Below are experts of layer 6 (counted from 0) of a mixture-of-experts language model. Rows are named router (the router's row for the expert), gate (a neuron's input weights, with its number), up (a neuron's input weights, with its number) and show model dimensions 0-159. Each number is 128 + 24 x the weight over its row's rms, rounded and kept within 0 to 255.
After each expert's rows: "gets" lists some tokens that make up at least twice as much of what it gets as of all text. This comes from a sample of Wikipedia text that the model never trained on. Tokens count by the router's weight.

# expert 26
router [115 132 160 148 169 151 108 180 130 172 116 115 121  84  98 127 105 141 105 145 100 137 133 148 138 157 135 145 101 164 163 131 130 111 165 129 150 161 110  94 133 124  32 103 127 131 124 112 119 131 135 143 170 132 128  96 128  90 148 147 110 144 116 160 135 128 133 144 118 104 128 164 130 173 120 192 130 135 135 121 126 136 123 160 162 152 117 111 134 126  90 106 105 103 143 172 141 144 129 120 114 137 155 167 105 163 130 135 170 147 139  99 147 150 131 125 127 162 137 129 116 125  91 110 196 138 133 134 144 148 111 161 149 132 161  99 113 130 126 126 149 126 104 163 152 120 130 120 119  94 110 113  96 143 127 149 109  64 140  98]
gate0 [115 112 140 132 156 135 150 158 146  97  95 115  93 128 136  74 129 110 162 139 122 135 113 141 112 113 128 145 125 115 161  96  81 153 159 139 156 138 146 133 184 151 175 102 111  89 107 117 115 106 124  96 113 109 146 111 153 120 132 138 118 184 126 130 145 124 138 130 126 105 111 146 141 140 107 144 129 108 108 175 120 128 131 106  95  87 120 124 131  72 123 116  98 138 144 119 135  91  78 126 148 143  98 145 110 131  88 109 153 168 146 128 120 154 160 174 168  86  73 125 109 192 143 149 141 163 152 110 140 136 154  95 123 104 134  91 149 134 146 110 118 115 117 157 119 147 114 144  83 158 128 163 115  93 156 116 145 106 135 137]
up0 [115  85 167  88 146 205 126 134 144  95 114 119 123  98 109  91 155 103  80 151 182  77 134 147 123 131  79 141 144 144 137 105 150  99 150 133 124 104 106 100 123 114 140 130 129 146  99 143 139 146 144  69 152 128 122 102 131 127  99 137 157 131 171 119 112 124 124 176 115 121 115 106 146 132 130 149 124 101 108 145 105 168 102 168 137 126 138 101 112 115 131 176 151 108 141 155 117 139 118 118 151 167 146 101 153 171 135 128 105 112  79 166 101 154 137 101 113 113 128 118 116  93 129 124 151 155 107  93 167 119 107 113 107 132 140 104 132 125 147 122 119 150 154 143 166  92 122 143  93 117 109 133  88 129 150 101 100 121 152 134]
gate1 [109 180 101 125 192 111 103 107 125 147 123 147 150 122 131 104 174 149 149 110 149 149 132  58  91 183 133 150 127 155 128 135 159 139 122 164 118 145 149 120  87 146 107 128 143  77 116 145 127  99 165 128  88 134 166 119 159 128 142 169 143 176 135 102 118 135  78 114  86 126 159 126 103 107  96 126 128 103 132 107 112 131  92 170 125 127 144 147 134 151 123 164 136 147 123 118 112 105 172 131 144 134 108 140 107 118 122 162 115 156 113 101 109  95 109 144 159  99 131 131 100 142 142 117 140 105 103 182 115 129 132 147 156 106 132 143  96 104 130 125 147 171 102 148 167 108 129 103 124 159 152 156 161 120 132 111 132 119 146 112]
up1 [103 154 125  84 123 146 152 152  93 121 169 124 122 107 147 147 144 184 131 116 154 107 156 123 161 132 157 104 100 126 113 111  90  78 106 106 128 146 107 154 147 102  91 148 137 100 138  97  95 170 124 125 149 148 149 123 171 134  96 142 109 124 161 156 135  94 107 173 145 100 153 153 144 105 165 159 151  75 150  86 131 124 131 120  99 103 109 103 116 155 125 136  87 115 114 121 119  99 144 162 134 138 159 138 128 135 105 124 126 115 111 119 156 113 158 167  99 138 114 149 112 163 101 122 113 154 130  94 163 121 105 191 144 123 121 126 120 142 108 143 126 134 167 141 126 136 120 139 104 145 142 170 121  55 126 133 162 128 139  97]
gets: "1", "2", "0", "3", "5", "8"

# expert 30
router [140 142 146 121 135 144  92 128 142 139  67 153 120 124 134  98 145  63 128 156  78 168 110 140 132 133 149 108 173 171 143 129 126 123 141 120 146 149 115 144 122 136  79 132 100 135 126 114 142 130 156 120 109 114 125 111 149 112 147 129 128 155 154 163 118 123 122 141 105 140 127 125 133 157 126 132 106 151 136 110 140 148 103 147 190 158 138 118 123 150 146  77 162 123 141 152 151  91 160 145 143 184 113 161 127 154 151 154 123 124 121 167 129 163 155 108 167 153  83  94  95 143  84 125 147 152 135 111 166 146 133 145 128 135 138  95 106 118 148 148 122 168  99  77 117 133 136 120 143 132 134 182 111  83 123 129  80 119 147 165]
gate0 [154 143 174 132 164 109 143 146 165 107 103 129 100 112 127 117 130 118  89 137 121 102 111 122 102 112 163 102 162 150 156 108 102 121 122 127 158 129 125 158 156 133 158 128 174 104 139 122 131 124  84 119 161 114 158 119 101 138 166 131 109 140 156 136  69  84 111 129  93 113 142 140 134 151  95 120 131 121 111 151 152 129 120 148 144 103 149 143 104 102  92 160 122 106 195 136 134 114  97 139 174 141 118 127 138 124  98 135 101 132 148 126 101 166 131 192 174 124  65 122 118 165  89 145 135 119 184 118 152 142 140 122 147  68 113 130 121 136 159  90 148 117 141 121 136 137 155  76 122 134 114 127  98 113 114 124 130 133 117 142]
up0 [105 104 143 106 127 177 152 174 149 135 138 111 132 102 123 132 146 130 119 115 168 137 114 127  94 165  69 125 138 127 143 110 139 113 121 146 122 101 155  84 113 123 153 145 136 153 115 180 134 131 148  78 142 137 121 115 136 163 109 111 152 110 132 128 131 124 110 163 138 135 118 103 128 154 115 110 119  89 172 156 125 135  91 147 165 138 121 137 135 130 119 168 156  88 111 134 151 132  79 113 145 136 165  92 132 189 118 125 156 114  90 193 134 189 117 100 125 148 165 115 109 123 126 131 151 147 170 108 118 169 131 102  90 153 168 119 103 146 140 130 156 130 154 159 153  92 101 142 131 151 108 120 113  99 146 142 116 146 160 106]
gate1 [141 168 139 147 150  88 100 115 139 157 129 107 147 139 105 118 118 176 173 118 162 173 146  98 124 183 141 159 100 135 111 150 120 122 138 158 142 129 158 117 131 102 146 122 136 105 122 141 145 158 158 137 132 135 159 103 149 123 126 135 109 179 143 128 107 150 102 118  29  96  88 140  82 102 122 142  90  94 169 131 122 146  97 109 168  87 129  99 139 121  85 149 121 151 127 165  85 134 171 107 152 141 132 156 112 119 131 117 121 155 128 163 121 161 130 151 116 105 109 160 105 142 124 145 139 109 138 156  76 147 160 141 120 121 130 114 111 130 115 120 134 123 114 132 124 115 109 131 160 160 136 118 155 127 133 140 144 129 152 172]
up1 [ 75 167 109  96 136 160 146 126  93 103 142 156 135  85 164 159 135 149 174 155 127 104 117 136 138  93 111 164 159 115 167 144  94  94 106 114 118 152 164 119 147 118 126 167 142 142 178 102  56 178 135 125 148 170 150 110 162 130 152 114 157 102 124 154  94 110 116 111 159  98 135 155 114 117 128 142 182 130 118 120 142 136 106 140 127 129 101 135 105 155  83 141 112 135 123 102 113 108 149 112 141 147 123 128 144 155 136 119 137 126 145 114 110  84 156 162 131 121 118 138 148 117 136 130 115 159 128 139 138  92 112 107 111 124 121 124 113 184 145 136 147 113 143 138 118 191 126 103 128 127 133 151 172 111 102 154 138 113  80 120]
gets: " |", ")", ".", ";", "–", ")."

# expert 8
router [112 129 131 131 126 137 105 109 107 167 135 134 120 150 137  73 163  85 128 122 122 151 126 149 156 115 159 140 133 153 143 124 113  84 124 174 140 172 125 145 142 145  99 185 124 111 177  82 108 142 167 107 143 119 125 144 188  78 136 149 139 109 122 106 150 126 140 105 124 107 141 141  45 145 108 131 127 116 151 129 131 130 128 161 108 110 112 113 106 130 123 107 149  93 122 146 123 114 128 124 150 202 107 141 138 139 147 159 122 102 167 158 169 135 140 115 164 165  79 128 131 125 116 134 149 136 159 123 106 165  76 140 143 165 146  82 140 162 116 144 126 153 117 113 135 112 125 125 133 133 127 130 119 103 170 157 135 149 114 140]
gate0 [124 147 173 123 145 114 117 123 155 144 161 135  76  80 143 111 155 152 116 141 132 118 108 146 145 135 131 142 135 128 100 132 104 149 111 187 146 135 143 142 136 139 113 136 168 123 149 104 101 105 135 114 115 114 118 124 116 106 140 124 154 106 169 125 137  84 120 107 120  70 130 111 118 164 127 151 143 150 132 156 159 120 139 134  99  91 150  88 100 131 119 117 130 115 133 119 179  78 118 123 165 164 110 140 126  96  78  91 131 113 144 138 100 167 121 178 154 135 126 109 126 172 139 153 103 119  95 118 106 152 166 100 175  72 132 104  91 116 145 138 147 153 130 111 124  94 164 151 111 163 133 119  95  84 133 121 155 137 126 166]
up0 [138 102 140 111 108 182 118 189 117 102  97 138 158 107 123 140 150 104 140 158 147 129 113 157 103 119  78 124 141 140 175 108 152 108 120 105  98 108 136 119 122 102 163  96 152 181 113 166 137 161 150 123 153 144 124 108 136 168 132 125 139 152  95 110 127 129  88 178 120 148  90  97 126 146 107 131 164  79 133 114 103 128  96 130 108 155 138 131 100 133 166 131 175 114 139 140 148 164 141 119 132 120 184  99 107 125 154 165 134  98 106 119  94 154 150 109 127 141 138 127 131 133 144 118 182 174 131 113 166 112 112 133 122 179 133 114 135 146 130 103 147 170 147 126 138  94 138 134 127 126 131 102  92 162 110 142 149 112 159 127]
gate1 [133 153  78 116 132 113 114 112 169 122 130 119 134 102 130 100  94  94 176 139 126 118 117 101 121 184 157 134 123 147 142 162 114 127 121 170 128 143 144 175 114 131 151 132 138  99 139 107 155 112 175 151 124 125 156 132 156 116 126 107 115 132 151 122 130 122 136 112  84 124 158 121  87 119  90 176 100 144 170 129 115 151  96 123  87 131 125 136 103 172 128 137 131 101 178 132 107 124 170 131 162 169 140 117 107 107 120 136 121 149 125 167 131 100  76 135 129  96  81 159  99 141 157 143 130 106 126 146  74 159 124 125 183 157 133 140 118 127 146 168 153 171 121 155 107  99 130 153 153 113 133 107 157  92 148 113 141 110 122 120]
up1 [116 176 114 106 120 151 160 108 131 112 130 140 109  97 153 103 118  86 138 175 170 131 104 136 142  72 158 125 115 130 163 126 102  94  89 103 169 149 126  98 123 120 127 157 157 112 151 113  98 137  99 111  98 138 129 133  91 138  99 131 167 107 166 123 129  67 119 132 148 117 147 183 132 127 146 149 191 100 139 124 144 120 117 128 110 107 122 129  96 138 100 147 144 106 113  75  89 121 140 143 184 112 134 130 133 112 113  94 137  87 152 118 116  99 140 125  98 133  89 112 101 138 139 131 147 106 135 119 123  91  66 144 122 116 151 138 122 150 133 132  96 130 163 117  98 162 124 121 120 131 156 177 158 111 125 153 139 128 117 105]
gets: ".", ",", " that", " which", " who", " but"

# expert 45
router [ 91 138 155 125 147 164 113 127 104 101 110  98 113 115 142  76  95 126 139 140  90 123 115 106 133  89 174 119 150 178 143 131 126 121 165 170 139 145 129 104  97 110 117 157 142 167 163 111 107 109 129 123 113 149 126 102 148 135 106 105 185 121 108 157 129 140 114 140  80 113 150 102 132 109 122 129 119 134 115 134 112 126 103 147 123 114 139 154 167 154  99 143 114  41 143 109 135  97 130 107 111 137 139 146 135 110 156 180 126 157 112 132 138 121 155 148 148 171  78  94 156  91 126 105 129 116 126 153 111 102 148 167 148 131 118 115 117 122 130 121 121  88 142 118 156 126 131 119  89 142 156 158 136 138 181 110 117 149 170 167]
gate0 [125 103 111 109 191 123 151 142 119 137 113 143 105 100 113  86 148 106 121 105 137 120  52 118 146 135 134 137 145  88 155 115 113 144 176 173 148 141 124 132 175 117 132 122 154 123 125 115 130 119 113 128 141 121 104 127  97 135 146 121 160 134 109 129 124 129  61 120  73 110  87 147 124 128 102 138 120 131  75 149 145 120 128 167 129 119 122 133 157  82 114 136 135 138 126 143 151  92 103 118 145 143 108 145 147  85 143 124 105 110 157 130 111 126 142 144 161 113 104 122 133 139 126 157 112 150 138  99  80 107 148 109 170  72 151  94  76 134 169  96 118  97 112  98 126 134 114 117 116 160 154 147 142 107 141 135 139 190 144 151]
up0 [160 112 153 139 119 134 124 140 147 131 101 163 143 108 128 142 131  72 134 159 142 138 185 169 101 178 114 117 136 114 147 141 178 151 123 137 105  83  95 125 104  87 134 123 119 139 126 173 130 106 128  93 129 139 143 112 109 127  85 149 151 124 125  94 106 135 100 147 135 109 141 122 101 131 124 104 142  59 184 131 113 160 129 150 130 176 105 144 144 114 142 164 142 127 154 151 140 119 121 132 161 118 148  99 130  97 131 139 141 127  88 165 127 143 163  98 102 144 148 107 109 132 104 119 156 169 145  88  99 132 154 137 126 162 127 133 145 157 158 120 137 173 108 136 180 103 157  97  86 135 117 125  91 150 125 138  87 114 136 124]
gate1 [ 93 156  87 119 148 119 108 104 140 132 131 162 132 122 128 119 108 148 139 114 128 144 155  68 125 132 139  80 135 109 115 211 115 116 128 143 134 138 124 179 118 143  93  92 101 106 111  97 161 134 182 126  87 150 157 140 134 116 123 122 124 161 130 117 110 137 116 145  79 146 154 150  80 140 133 161 163 121 113 134 135 128 131 122 125  83 153 126 129 137 150 138 114 122 135 132  99 114 162 141 183 140 129 159 124 107 117 110  98 140 132 149 113  45 121 182 106 141  93 119 121 162 153 124 148 145 124 156 144 111 112 142 135 110 108 157 105 125 132 157 140 142 136 187 137 144 135 116 131 174 122 106 136 118 166 143 166 108 116 132]
up1 [124 168 134 107 110 147 144 139 153 145 129 126 138 127 135 163 123 133 131 140 138 129 108 133 132  64 101 156 154 126 151 127  82  92 142 132 135 142 142 124 141 117  91 145 174 123 171 112  71 155 102 134 129 160 153  85 133  93 136 143 148 117 122 142 104 116 144 150 150 118 143 170 141 120 145 149 207 127 118 152 147 111 101 123 115 130 102 131 113 132  95 111  92 104  84  80 100  90 133 148 136 114 138 133 107 116  80 153 102 112 133 139 107  70 167 137 136 123 150 126 154 102  98 120 111 115 120 109 138  87  87 151 126 129 155 121  94 108 138 143 134 136 126 121 102 145 137 135 156 135 168 121 156  57 120 151 165  97 139 113]
gets: "l", "el", "p", "r", "en", "il"

# expert 16
router [158 121 114 153 112 203 119 135 142 134 119  97 110 121 127 115  88 106 114 109 155 155 148 162 161 133 121  98  93 151 172 111 135 136 131 147 147 151 146 114 107 141 127 148 119 131 129 106  89 118 129 101 118 111 182  81 119 124 127 135 139  86 111 147 132 106 142 166 145 101 151 163 135 132 107 147 101 146 131 139  89 122 158 148 116 177 141  93 136 139 131  98 142 122 141 117 134 133 138 116 104 126 133  90 142 163 130 168 155 131 108 115 173 129 146 144 128 137  69  84 117  87 136 122 102 105 143 113 157 160 111 133 130 149 151 122 126 105 151 154 123 140 105 163 112 117 160 115 138 148 118 137 113  52 188 107 168  80 121 139]
gate0 [140 148 117 133 180 140 134 142 143 114 110 147 116 117 100  88  68 118 137 121 122 102 108 146 142 123 129 100 163 162 158  79 110 183 144 155 141 155 126 138 145 136 163 141 141 149 121 104 158 106 125  91 137 126 165  97 121  98 158 141 140 144 146 108 108 122 121 111 133  97  94 125 154 120 116 147 120 147  75 149  84 131 116 145 117 113 102 133 111  95 121 120 105 144 173 126 124  91 106  87 108 138 131 123 117 115  97 173 156 146 183 128 124 124 156 126 161 123  67 119 142 159 142 141  92 132 167 114 104 132 147 119 144  86 116 110 135 128 175 137 161 111 140 129 106  93 166  94 144 172 137 165 151 103 130 149 125 119 146 166]
up0 [ 98 114 162 101 100 178 128 135 142 111 147 112 118  93 127 126 134 130 126 134 139 147  83 141 110 159 122 106 168 104 156 105 147 130 138 126 101  86  95 114 116  93 110 102 104 151 125 169 122 125 127  69 190 135 115 117 130 150 102 144 119 158 108 111 113 135  96 192 144 119 120 129  95 109 136 124 160  94 149 116 134 160 127 163 150 160 107 132 158 118 146 120 138 105 121 149 151 172 129 149 141 144 169 115 120 146 161 162 121 123 115 170  87 160 143  83  87 123 133 111 129 128 155 104 171 155 120  99 146 153 128 113 115 115 132 101 116 125 115 134 138 146 110 121 144  77 134 137  82 134 164 119 119 120 170 114  92  97 170 151]
gate1 [162 131 125 136  93 113 130  80 140 106  89 120 115 103 108 124 103 176 140 136 106 135 172 122 141 188 141 123 124 149 188 165 116 119 128 180 118 139 120 126 109 118 133 115 111  86 114 108 113 103 154 120 122 142 160 115 163 134 155 101 162 125 154 121 143 147 100 129 108 132 115 145  79 158 143 109 146  97 125  92 127  90 127 133 181 100 144 155 100  95 132 157 137 123 129 131 155 140 172 133 143 139 108 180 115 159 103 147 157 109 126 181 164 101 133 153 120  92 101 123  76 156 159 113 130 118 137 151 123 134 134 122 132 118 135 148 129 121  98 152 135 142 120 181 167 152 162 130 134 158 105 152 107 120 157 107 119 134 146 164]
up1 [118 154  94 125 158 153 158 133 159 127  91 156 113 106 157 130 149 119 185 161 166  96 122 178 138 122 131 138 149  93 145 126 111  47 150 109 134 119 131 130 128 128 105 159 125 113 137  68  87 131 125 139 144 132 108 121 103 155 106 125 136 137 147 164 106 111 131 145 143  82 104 165 153  96 134 159 158 121 140 103 131 142 150 147 100 115 102  85 122 119 115 138 120 136 126  93 119 112 119 109 167 111 144 159 117 152 145 133 124  92 140 114 130 154 164 122 133 163  80 116 131 114 112 149 109 109 141 121 112 112  83 159  99 151 161  81 130 143 109 129 153 100 152 134 147 164 121 107  99 159 128 151 145  79 143  88 144 127  90 127]
gets: "k", "ar", "u", "o", "a", "an"

# expert 32
router [133 117 155 170 120 129 119 164 104 136  96 144 148 109  97  75 126 140  96  98  78 145 128 150 154 122  97 173 116 119 180 141 124 105 135 186 157 169 148 111 148 121 119 102 143  97  88 142 118 151 121 104 155 129 118 108 165 135 120 148 162 145 127 120 159 153 169 131 152 127 126 140 111 108 115 123 125 118 125 143 110 160 103 131 140 155 152 100 134 105 127 115 125 141 153 112 155 107 184 119 145 153 142 153  92 188 133 140 119 107 136 185 143 132 134  88 120 155  99 100 121  89 104 145 149 174 125 110 116 126  69 142 142 138 123 115 106 147 105 155 154 105 130 122 160  81 150 138 142 140 126 153  95 108 136 154  92 151 126 125]
gate2 [134 148 143  83 130 123 117 117 135 152 146 129 134 107 104 151 124 134 160  75  82 131 153 105 118 164 151 106 119 151 121 162 117 157 133 132 127 112 152 120  96 115 141  74 131  96 156 111 103 109 127 125 108  90 149 110 147  43 128 124 132 101 164 136  90 109 153 134 120 131 105 126 121 132 113 135 101 107 108 153 112 135 130 126 119 141  83  92  93 128  97  83 119 139 114 138 136 110 131 123 170  88 122 115 166 126 133 103 126 103 144  74 157 140 143 127  99 122 105 168 116  88 111 130  93 146 120  98 112 118  93 117 121 142  90 149  72 131 146 164 166 143 136  89 153 139 136 107 145 138 121 105 139 125 127 145 125 102  88 191]
up2 [114 103 128  95 117 136 138 121 119 139 157 122 134 105 146 131 140 167 137 124  84 123 132 127 137 132 171 147 158  98 115 131 169 155 140 115 150 138 161 104 154 130 111  98 114 142 153 153 132 123 139 118 119  86 112 129 171 125 119 139 125  98 128 160 104 138 134 160 141 135 136 108 147  95 102 110 121  99 164 112 117 158 165 114 146  91 145 113 113 138  89 124 117 116 117 141 131 119  99  73 119 119 156 174 101 154  99  89 183 108 165  93 169 130 139  99  94 159 126 142  96 130 119 152 125 196 130 128  88 105 162 139 130 137  85 138 117 145 123 176 144 135 130  99  91 111 104 129 150 163  78 113  92  70 113 150 153 137 106 131]
gate3 [ 96 109 124 170 123 115 142  98 160 144  93 116 123 160 134 126 151 159 107 121 105 153 158 126 150 139 138 128 168  93 138 158 149 152  93 133  85 160 143 113 136 101  93 125 146 131 167 142 138 133 134 148 150 104 128 126  82 105 130 113 120 122 155  70 119 132  83 186 173  98 124 104 111 123 152 110 107 100 145  96 132 123 113 149 129 116 108 127 140 146 116  65  82 134 107 130 138  91 157 162 157 125 143 130 105 133 127 100  94  87 110 127 118 120 124 158 139 144 128 141 144 145  91 150 147 118 105 162 167 110 142 149 135 159 160 119 100 128 166 103 142 118 123 116 143 174 119 151 156 144 161 108 107 180 103 134  81 132 139 164]
up3 [126 103 149  61  91 133 141 108 121 110 134 121 146  95  75 125 142 137 137  88 133 144 138 148  83 130 107 112 134 109 119  93  65 126 135 104 141 142 124 171 128 179 161 139 111 124 113 106 125 133 175 144 130  93 125 117 166 129 138 115 127 150  95 157 127 137 172 151  95 114 135 184  88 139 135 117 187 123 133 115 125 120  86 129 164 102 150 121 150 143 127 126 111 176 101 141 127 135 145 124 126 102 127 101 111 110 134 156 140 167 151 150 127 129 119 147 114 150 104 138  67 101  95 113 139 121 137 143 132 122 143 145 149  95 139 114 102 163 115 126 163 130  96  99 130  68 113 128 120 152 100 121  99 117 157 123 128 162  96 164]
gets: " |", ",", ";", "/", " (", ":"

# expert 17
router [117 138 149 137  62 161  94 148 117 160 154 128 119 163 122 103  91 127 128 101 137 138 141 105 150 122 157  71  99 101 140 124 116  99 106 168 115 154  80 107 124 104 136 120 139 122 138 122 129 181 159 128 136 104 177 135 147 130 148 135 174 104 141 155 112 117 144 140 118 154 133 133 129 131  78 124 138 162 164 127 163 117 124 140 145 132 130 156  98 100 142 101 141 111  86 142 149 143 181 130 156 105 120 142  99 182 142 149 156 135 146 159 101 147 139 122  79 172 106 100  85 126 139 127 126 177 113 104 148 120 114 138 134 181 167 120 157 144 152 121 138 113 149 145 109 161 143 147 134 126 129 154 118  89 139 125  89 136 135 146]
gate2 [ 82 163 129  99 118 106 134 129 115 141 148 155 116 144 125 151 123 120 170  49  89 131 134  99 163 132 141  85 118 121 148 162  81  99 126 121  70 122 176 124 100 137 140 121 155 135 152 112 139 146 138 113 120  79 113 160 143  78 135 154 149 150  87 150 110  90 113 112 123 121 111 123 108 134 115 109 125 136  80 134  85 156 124 131  80 126 100 107 112 127 130 111 107 132 116 107 135 119 130 159 142 154 133 140 162 110 139 128 137 108 167 132 122 121 125 128 146 142 129 136 123  85 104 101 136 103 115 102 102 179  90 104 140 171 129 137  89 139 112 153 114 143 134 126 158 119  98 100 159 129 151 132  76 142 162 141 103 136 121 180]
up2 [120  81 144 126 121 163 139 146 121 167 100 130  78 124 105 142 129 141 128 146 104 112 108 160 121 110 163 133 150  77 135 167 149 169 168 100  91 134 135 132 133 131  78 138 134 144 144 145 119 160 146 138  99 103 137 164 167 134 127 162 101 145 102 138 152  81 120 153 159 118 109 137 135 128  78  99  91 137 154 118 107 125 165 144 125 103 130 130 130 147 125 128 128 137 137 107 125  99 105 118  97 167 128 189 105 160 125  84 136 108 193 138 113 141 125 110 107 144 140 134 143  97 147 125 163 158 121 103 100 154 104 136 122 147 101 134 156 164 102 141 123 119 142 110  98 118 103  95  97 175  84 126  98 113 124 111 164 155 111 108]
gate3 [128 103 148 173 162 135 155 136 151 173 129 132 112 134 107 132 164 128 133  72 136 132 117  96 119 128 121 115 128 119 171 160 155 142 105 135 144 165 114 136 123 103 128 134 171 152 195 141 143 166 128 138  96  98 120 128 133 103 106 112 124  83 136  99 147  95 104 148 139  93 145 136 136 128 135 121 152 124 178 132 119 155 132 156  99 130 168 152 156 148 148 104 141 117 123 106 125 126 110 147 169  90 130 109 150 137 116 109 115 105 148 159 118 142 127  84 157 130 127 149 136 138  83 101 117 170 125 194 121  97 119 121 109 161 214 129 115 128 127 125 153 116 128 129 130 166 113 138 156  77 110 129  99 134  83 111 141 120 105 111]
up3 [145 131 133 135 129 105 130 124  94 109 117 148 106 147  86 105 101 133 145  87 159 121 138 138 118 134 140 108 102 139 133 162 120 110 191  55 162 129 137 165 130 156 131 130 118 139 165 139 115 177 167 138 132 130 112 118 135 103 145 123  70 119 124 136 170 154 136 118 130  95 127 159 144 123 139 123 128 128 140 132 119 140 118 115 118  85 119 159 131 169  97 154 107  86 129  94 105 118 115 129 138 118 139 135 108 150 141 140 136 174 141 144 136 112 120 153 115 182 146 113  85 123 137 118 136 167 160 122 113  98 107 129 104 108 169  67 111 164 119 118 164 119 126 137 190 109 102 139 112 130 139 120 132 100 187 148 141 176 138 173]
gets: " |", ",", ":", "-", ";", " /"

# expert 31
router [146 126 104 180 113 190 115 107 118 108 128 117 107  96 136 124  66 119 111 121 123 138 166 163 138 108 131 102 132 130 182 138 130 127 131 138 132 155 137 137 114 142 117 122 153 133 123  83  75 107 157 160 136  72 138  88 138 117 178 146 104 154 125  97 113  72 129 172 167 113 131 171 158 148 158 141 101 137 126 118 128 151 139 138 127 128 122 150 140 109 131 143 182 124  96 152 146 143 109 114 106 107 134 151 123 136 116 137 169 136 160 127 153 125 116 126  74 131  98 105 152  88 122 107 166 113  95 136 129 113 123 169 165 161 137 123 134 127  91 146 143 123 112 139 128 142 119 162 125 132 177 152 149 142 149 116 151 130 125 182]
gate0 [163 194 109 108 145 149  98 138 156 144 152 133 118 126 132  81 129 105 161 136 140 126 133 104 108 122 132 125 136 142 106 103  76 129 130 111 183 159 129 148 123 119 169 137 123 132 108 107 132 110 105  86 143 131 130 113 148 123 142 116 103 153 138 104  94  98 124 132 145  90  94 151 115 140  86 164 134 121 121 153 140 118 118 127 115  91 123 115 110  94 136 120 140 127 169  98 149  84  91 131  85 141 106 136 123 114 111 170 155 160 156 127 128 147 136 155 188 119  95 142 152 163 108 139 142 115 169 106 111 140 165 128 139  77 120 127 104 116 149 147 138 100 147 151 107 119 113 105 128 164 145 163 142  79  94 139 120 153 150 197]
up0 [100 115 167 131 107 133  74 158 136  99 151 172 154  71 137 137 150 133 111 144 145 110  87 126 125 140 108 121 110 122 174 143 154 147 162 148 111 104  89 118 110 130 130  77 140 178 148 150 144 134 136 121 185 159 132 100 125 143  81 141 148 135 110 140 115 131 105 138 123 141  99 116 136 114 109 121 172  90 141 112  87 159 103 145 141 146 118 134 149 141 153 169 134 126 118 154 134 153 118 146 130 133 178 123 138 157 170 136 113 102 128 152 129 156 114  99  99 164 104 119 120 124 154 129 137 166 130  85 139 151 100  79  97 148 169 109 158 145 120 135 108 151 112 117 162 137 152 109  91 170 130 120 116 123 137 129 122  74 162 146]
gate1 [119 129  71 128 124 104 118 107 144 105 114 138 139 103 133 149 135 175 182 123 136 181 150 109 131 166 161 117 145 120 128 184 113 135 124 131 126 104 125 106  95 138 161 105 109  75 133 148 165  96 169 138  72 109 186 144 115  83 112 116 164 146 127 100 102 125 107 147  99  89 122 110  87 136 150 136 104  86 148 138 112 142  83 133 137  98 143 165 116 136 114 131 130 102 113 142 134 134 164 151 129 140 128 128 129 154 118 106 137 123 142 148 158  92 113 181 116 134  99 142 129 179 148 177 144 131 156 170 103 118 120 105 124 145 110 136 114 133 140 175 106 130 116 129 158 127 140 125 164 115 142 121 136 147 167 143 157 128 135 155]
up1 [113 119 120 115 106 151 147 110 136  85 138 128 149 104 116  95 128 113 137 132 145 107 148 130 159 100 157 112 127 123 124 115  79  93 127 123 156 124 113 115 126  71 133 118 167 149  89 111  91 135 131 121 128 133 168 127 111 127 116 128 119 129 177 148 103 149 132 155 140 135 159 192 128 124  84 166 224 146 112 128 135  83 109 133 116  89 137 113 106 144 119  97  85 119 134  84 106  93 113 111 171 136 162 119 144 132 121 120 120 130  97 104 115 122 163 145 109 146  85 145 121 186 119 119 159 141 121 106 142 126 111 172  90 110 139 123 144 107 171 141 124 114 105 143  92 157 108 109 130 100 140 160 134 111 146 167 130 124 132 137]
gets: "S", "C", "T", "D", "R", "M"